Below are experts of layer 6 (counted from 0) of a mixture-of-experts language model. Rows are named router (the router's row for the expert), gate (a neuron's input weights, with its number), up (a neuron's input weights, with its number) and show model dimensions 0-95. Each number is 128 + 32 x the weight over its row's rms, rounded and kept within 0 to 255. Numbers have three digits each.
After each expert's rows: a language model's description of what the expert responds to. This comes from a sample of Wikipedia text that the model never trained on.

# expert 55
router:116137111167175093092074128130133092152141092145121174178117176121118097151163121102128147155095116071091095095126159178140134136091133101143168174204105127165118132099163136096096084144112173148111100177160173047129124112085136118109159140154173057143123097128123149112187184145155077082
gate0:143124143096044163125127144176129115182143130125149101180071122050095106161134117139080119118123154154103071093071117160114171159179135149155159179137128130124134089081133095055171091112107151101132095154164154110145116190123154062123123159162136118121153135207120156087105153143139105135
up0:143133177102117129104123158095092147170152064095105121122168147138094048121123135143178158129186111159137175143131127163062053107106030137111108129103163103108129110157085093125115162126139175132115161118068116167186178099117104131154180111135067135157123107122091116130140135174154097121
gate1:071085146152119106143117108173163168112173091048178176165114098138144120112174119115120141126089147107124129097078088145118111169096122119137157137142150099175178046120175128127122112089108174140128128181160096137149215109159088131129162137120156145087152173052100151144116118090093096145
up1:140139002092087094071134101076197109066136126129175126162134120126153129147139123103158114089115153114106159125172131132150131207095134111114154139135157114119117108145125107150130131108118148154090175119117178127114099177153104099120156171209138062127119125126082112134184114170091113083
gate2:091155184148115148133155114122125213079116081093110115111183095202114143150125076102176137146125127111140095153119096153130153153061166105116144138145107170097137114160083103127127095029082096124139080091179122127160214167087126146131114147153164142130144157144164105132110152156114160126
up2:085145090137131106106146122124176098032161101093093175080183142168124172130126124107130194154111107094078156109130108172155194158089109108168168183172107162091117201134108090149124108112095115152126164082139152108116176155094163168128123137133145153119143123136098150076133166150074138108
Description: Numbers in statistics. Separators and words between numbers in census and climate tables, such as age, commas, slashes, pipes, Average, were.

# expert 40
router:170130161138178099117068172109144161147171155137110179143163182090134110179104119085106134148152164103101136109137116097103107075121121092114108152125097128195095108141096204095075081105133081112159134153101156083151112128088146143161091114199220100106129143109104152145129097109095145086
gate1:143101071163136121122121139136172137083125072131182154131121122127136108125151205163104117145160101129109123143128149129085096141158099121163127111180127152112137152165131112102069127151177092093136158135076107126060169020202097164133116173084136171104086119162084151145161072137106120160
up1:117126086146094125121166194133161135132162093098114148097181158149093072200119177125091143132150059141148149175152124099126044168122063099152200095105129132145126139155151142089114130084119128116127162177145120109132087157120100105082106143155126159137204135142125169126089077147076114150
gate2:120148062143152126141133139161156099096119120123160112157174128159159154123124079128097090123118183077128118101099122135150074143102116116153078161135078129080182180141164126082101131178097122106089140148065133105081108177150156105135163119070115148131135104203162129179121041173080158148
up2:056175141170163100096105143131121143125161087106092111144150166146090157146123133060089104164118119080071108141080129103165121138110107075104099117149133116099218142169164140119191137105118118120160174216176148105107136152069143142135120140067134097164159118114137157188119096130117121155
gate3:160144129101091121126162142116123110087153106146106136136086141189113165158066097105107123145030137095162134116161061129146151122124137150159075108131093178181112130162134137113125166191167138053136106148155139119127120121163185164166110100126116086107128106105175062154108147113153207175
up3:116061103198168112165098150144147124169092110127149097140217106150079140125146175134138100146213110162094104153091190137141121073109146104099180139098162082112132167085134108147128089125113110158148128143112111151164106098089068132128127144118147156153124147147094158061149093087105083085
Description: Pronouns, articles, table pipes. Pronouns and determiners like it, she, this, a, one; table pipe cells; and the piece lic in licensed, licence.

# expert 51
router:111164113113170111116133135073154175163127141159157141119127169159133120171097086172163072131169155120132085127168122129171104081074126083100168147145084130109104141163076169141160090132058063185167084183172149177136093131105145119115144112122106071172094132100141088082106173117134117130
gate1:201070151181075170174090163160118146086118139149085109100153125166078139073154138144145139160139166126144089166049126138165091136121128103182132107148140111122102154183083115139124105186068151142065098155073123130143134120105106120126145105127159111130144145187174099145086138111177084130
up1:150081116180144180176119172214093116106141158161082117100120145183111166137113127108164119110079131176131068092070101103198102138103126127125082091130195130097135117149104174140092099163112121133119066100074144153105097155140139109166124105146116185137161096161119140168132130118193113117
gate2:158153129180154156150119178192143138185089119114101083094143112135173164129133111147118113108123185064075059134111084093099145132136098127094093131129066132160145194141103135153166137159129060156126078167134118120161115072092060172104178144104134175145106134117142151114110136126094083161
up2:068116122137123090152135134027109098118101113148116202101084114094141135150157129098118123161124139097106157104107110126116175186155168105152158108109180185102090124088163152117092117086114163109113134129104148116104126217130199102175145093157187124099145080153144128167093101106080155128
gate3:127071087183123112127168128090148129133146149118084159140129125123093100084146198134120125199147132162132099129142205200165132145127152088149098142159146147172137138100134148132120076169062132149082108085177121041112062143122088173116132092148112121118153126147108106107198139126166153146
up3:151127144175131165105099143136137101168106128109134079075129152083101118154110148096124183092100105099133129158093107070137167123155091178131135076100079112074097105149127164130112125082175096153154161145100112199164179125082157146123132157144155179209182121099074155120080109128068102127
Description: Word starts in references. Article an and word-initial pieces like Comp(Tox), mid(fielder), M(anning), common in chemical infoboxes, citations and name lists.

# expert 29
router:120158138103138085096083114138191094138109095153155119152144156123087108176113076138105111142122128133129122136159125165172081162127104106112100095211090166148057169150199156142135140093097038155139163143177161146081111083109099072117121144158113102169154112083105136123112162154183132111
gate1:115086133158097155084133110067125049138143166148125068149103162140105081132091129170093078214131120093111132146162131115094117117154150147131174148162118133141157128141129150132176104147081129178163142125164026147156103155117115141097139138121097138217152103101121110116082175184106135133
up1:161058095134122138113174098104052189189142119116095143112089130073137197106144138130152151142128081113195162114118153126133150119152136123133142138094110151113073103101158108176136148084045161096161042107100112150091134140122129140166133094127140125158114173174132102185167137138147141081
gate2:104068122066147143097157150146156059076170168155105142124111092163150090082200165121137159164059156131139102117154167143137096172100101143104124146106097139115131111172105084149099086140136122071087131107073096158126140148144165109134125102165167148144173183131128084113112163191113117188
up2:089112172075153123114151172149155068118143145149099106137089136140127102130107112138153165118125098053136115085151157144120117174115087132138108149142090154063100123221106070136117141136111089116162109156089160140074139098138179126149166094195131137153190190119101151070082128159088122162
gate3:154130119136127127176149161121123150105093151119108087162172125068147154193123110194173108137083178082123221140141139112137158105065154099124112165118082117134164081129128124107163099081156118069112103128129155111116158143096149134159102185121075176087088103157116060134109128176140158171
up3:102139108100146165179091139138178145073132084090130154130138112092121112151187169093088172127097109171079112117120109136113105148155165203175133140101131181136138138074117104110145118109236117146149160150128100079103143161100156139120047144123139102113115117129171126073106117132054087114
Description: Name-initial capitals. Capitalized first pieces of surnames and place names, such as Rh(odes), How(ard), B, K, North, Park, West.

# expert 30
router:136064100166126105140084103105103118100137145096141170148083078129181141135180181117142124122161148100151126182134142116143114147080127122144136156172146150186082145116169071135118157130174126079159173169123118119091118153099175116097159151084152121101090100068168111136071104129058201080
gate0:087102132104196128091102105133137096113170147159181119116178174189126123117139094082085130112115187142092157150145139159131117047154116181074144154149130169136147119074159090117192085144166133099134147120152107132114101161085047143151131104098076110142152147112119206128102109147160141156
up0:154150101131120136153140120137137161086080092106103125129135135091165156139125163150214191110137098134167139095137121074069138118138120086161060141065154114109094172146038140142066154087139179168122137147113162135128135085156164137120144122120119103139143089152173033116184140131113119149
gate1:099147080136107141121157107146132076140100150070103118137109171157189112147139130105088038140124050136129082161077128148135083107128155135170145111147215089169159153144149098112122104126175101166122173113120139139111057150155107070137129078179114098153133148145128106161072147153130179133
up1:172117128134127143151171137097154119110117140181115106127081153173118105144094121123101103213155114154119125128143065075179152103101119152150130107163200138146095161108116111136105093152087123204134137133218135103130042104157160099122163113160153063133106097127074159126094069130112112137
gate2:127128180116110165160181112120118074146050115113169097128100170144123152080111172098177093160158133143151101071115134194148116155145144141117158152110107159099165132111151163144148059091130146094103072044066131131139092144141132090189172118128103137156146137186082124141161089154102114112
up2:156102121143157143162144156142190146151124102175056153133124185159131109109106127127100120138172085106126066094143186184114143096104096188176087127081135092116126126033153088168078098081118128168084110156199142098144105128115106125160141089100146144106093166157142117126146139152147080115
Description: Sentence and section boundaries. Periods, paragraph breaks, == heading marks and clause openers like In, when, where, said, because, in biographies and articles.

# expert 9
router:162116134095150131163127129115157121129196118135166134105063117118085104098101154218098121088132105080134102160117147150167110125119147125154142075102102086140144134119175148171126174111095137138104115135055151070156092180055168122124139113141178179152087099118130173109220135093122136110
gate1:137080110058152133165177107152099109152146123141127070105097157178153136134145079072105189137114082113084132104161133143151177174139123176149085172135150172171122152052076134117115108137105185069174108087114095128090095129077104101123105138157137120113134127082144178105116158113151184120
up1:146131175152093114121150043133149161135179120202111041134093124096206143100089133133153126172170168112065149049142125096117193162163076109144100129166095124142123134119112109160169106149095132107159136157126133164132071117136081117128061123100107113103148137141120099136130103109091142139
gate2:128147047066105137170129153154068074154142175092128146138162065086154125146131146103099139120146132128145109104139162133087137159111145165154178128107116120160119073177147098061076128137193157069181112126180100150091103146140150114149102124182118092129132099138111139142089056149180139146
up2:100169133140148147102156184071173112088097151133121069093146101090068094103099139132147124057153131113161139146145133114087126116165103144163116132138125090108119112211153162113209103201074151113156168124117113146170106151167146097089141095111102143192138166095126148170075095094149120122
gate3:071114180099194140114126145093155119171113131190120144096172152114141111056107161151144115128198160168109165093098051127114125103103141108087092164136087096079191090146098128145111136146132171197087131152179108146117132125120154141146115146128145169146084156089047136167110120130145117120
up3:182144114088113089104129107100157086108162124100176106121183140114143124116142125105130112131157129141088109165116095105090132055119104186224070136083172127091112135182125136164097106085121125117081119142121119139150111158138092177115129101224166184110096118102118185103158129173162158153
Description: Numbers and table separators. Punctuation, capital letters and digits inside number lists, tables and acronyms, such as commas in 1,907, brackets before (10), initials like PRI.

# expert 36
router:139102095066063137122127125194104167177172096153085075157163102122135120194103099080172154112117117136157091143134081107099107097089110112143106130118114087149175116115070122111139079108201137137131135121111123122137126169157125174154125131156076135110139072174087156136155159198192150160
gate5:169170160103164113136148118155163148130148119082135088085106148108044157096128158125125167127109168087092125070122093101107124184101154119120082074152162188087077100158128142174110156128149176073081086171130185049105141163138110108103120131135111182147163124099137146146154154157167143118
up5:097049089128097149097077134057113118196158112190137145163184118084128113109157088133131107104181073182142147163113132158167146138163162113151073168152119130186159132144143100098140123046104117101146148103179112133169100111108197150124140153107118066126084138115127128152109121133128114159
gate6:166126109118115133081053145171190165138167127062076130117078108102061087111130074072131150132130125147140082127116110127128114176133162117107108153087128156152082177092097101149131180129165150146141141163138165140138125123193098096171075139181104115110155112126084089169146160159167184144
up6:087102156157112114165151137142074112065093144102149141118119081158096137170123184159153142101086181088138137090178141107107161106109077148158231111090113134102156076145114200080133094133076153158125131112136162088127134131103151137074181089100154125165138120141141133122147116096162063149
gate7:144136144200131130098030107150163116110161139150080076134083171125166159106101161148120113125066139196112132165127181141131185182133142090087121142084137128138117136126136160124142168139130162085129016115131108119096177125125144108118150151086110173108168132093166145076103146128118099117
up7:187096123154139103104047120158171135110168087169126059124078173159166153165091155125135127126088153161138092157153152139148155190167169114036099129114106116145132139106120134118148149060132157134168093113124061186123140178091118120144137137146081150102146130099155132108111113144159124057
Description: Adjectives and mid-word pieces. Nationality and descriptive adjectives like American, local, new, social, plus suffix pieces like -ical and cy in motorcycle.

# expert 45
router:131127140073145119159151198159154140124160099136116131141163097128109114156146088105104094063165067122143062153098097126098107069119119159089116104105103174168120129158089124103162114097091055125167099078180127168145142151175167126109160173196087135138165107173157166082132154138102147161
gate1:098142150113139119123133173090129106143143083101173075125086140043174133157137159174078110191101156169102128146129132135099115148132175060169153093126144149201118133193110121122155103100154136185141178177114102132084132157110094083106075121105109127132132101137125043129143140074118157143
up1:148132171182086098138087195113088110200170116114080098103081144074143140095116102129098136154114140145161134145141104121147152191094127076103071101132147087186084132127114142096109136092129102191137174110122137127115107142056099062144147125111108153138142128168217105159144173136150114127
gate2:102183126158184125108097108067139138061085106137125158129090103116117146062185136097114154150114151138115159153140135177104088185173108164101158113061113110135181099114143091135179153136174134115143066149177120129127128140081155102098130070076171110135132148080128111189103159120099181131
up2:120145153109125129096215142168127123182171128159132119074137135125157105177062117201159107114136117138140123084145134128164177073110184132118104162156122167070123136109146150144077101126034094162108136131101124147079158094181067108161151166120097109112101145138087141079176115127133126104
gate3:107103116119193119058195114079115110134145118104124044124120177135125104135102103147102160157086136207110154111191150151175104110146161100104111107087177097078144133152178117206130102118160113146141131115193099151191121117133151114112132158104133133115142139154177144087076111107151080137
up3:110132135085170155115143138112099123119161134159114094119127177118130138113104134182115145135086094142151108128167083122115110086144122062064084083111170126099140150133144216204078098110129091162163145083148073147195146153139137083142150161094161207148155141147159143079082122132141105172
Description: Number words and counts. Counting words and quantities like two, three, six, million, several, years, plus word middles such as anal(ysis), anom(aly), Rec(ording).

# expert 2
router:092080168100067081126087110155161128143125097120070100128208129118196121166108115126228126151114158185120144113137153213154134173122099130126120141124152135159117101124054119128137146132188136139172087131095117115168118151136140127114169163120134163149057122153103087128126131124116088179
gate0:160088152143151090101139131141198124147121194110110193124077162169126180097113137089117105033109041178161121063128112101108084116166147150127149134130066156170125138111104112141091123148136173125142131119128145114094154115104112127114178083140108177122191135098181104155146096126150098132
up0:088135100116087143104211135085159135119109119087118190126071143073134143155120097137145133126137126174152157148090030138131122147208136147201142139116119121157148104168084051068119058072120151139133206132104129143080159145132148151104137133124099114110121134125145130112145116145126102101
gate1:111199130175115114157108082159118095147052108167136168117108117090134163061163121149079109159173131126122161110117075148126109133116119139104091093099147130118093183133123104119154129110077160154141172119106106156173089125147081139087152123147234169100107119107175105142081140124184154181
up1:147102141076149139156146177117115068088173140086124080150132120198116096189076156096162135100066093186141107131174117117139128113130153140070157139162119125154179123108147149141093154132177096128072103162161090090099142089121127095168150127122148159122153106090103120085195144141112074063
gate2:175134132141109156156107090121087163175084080131116134163104160131143137127122118188129078098087078126105135095149148147166114127089120122126146160133169170084105080129158098169099133132096089125113125050163145082168152053102087140163134088127116114171198130155180120081083175148185149098
up2:115106141066061097169105135167111155171094135132134136165107165153121137125105168094143118057089109148128093123146186170160107166101099143173128094135093101121144142132147092138150163123158165058138109066127163123191123077147152102108159106120123086112172096167191138117187152128141151048
Description: Common modifiers and roots. Frequent adjectives, determiners and word starts after "the" or "a", such as its, other, former, national, and stand in standards.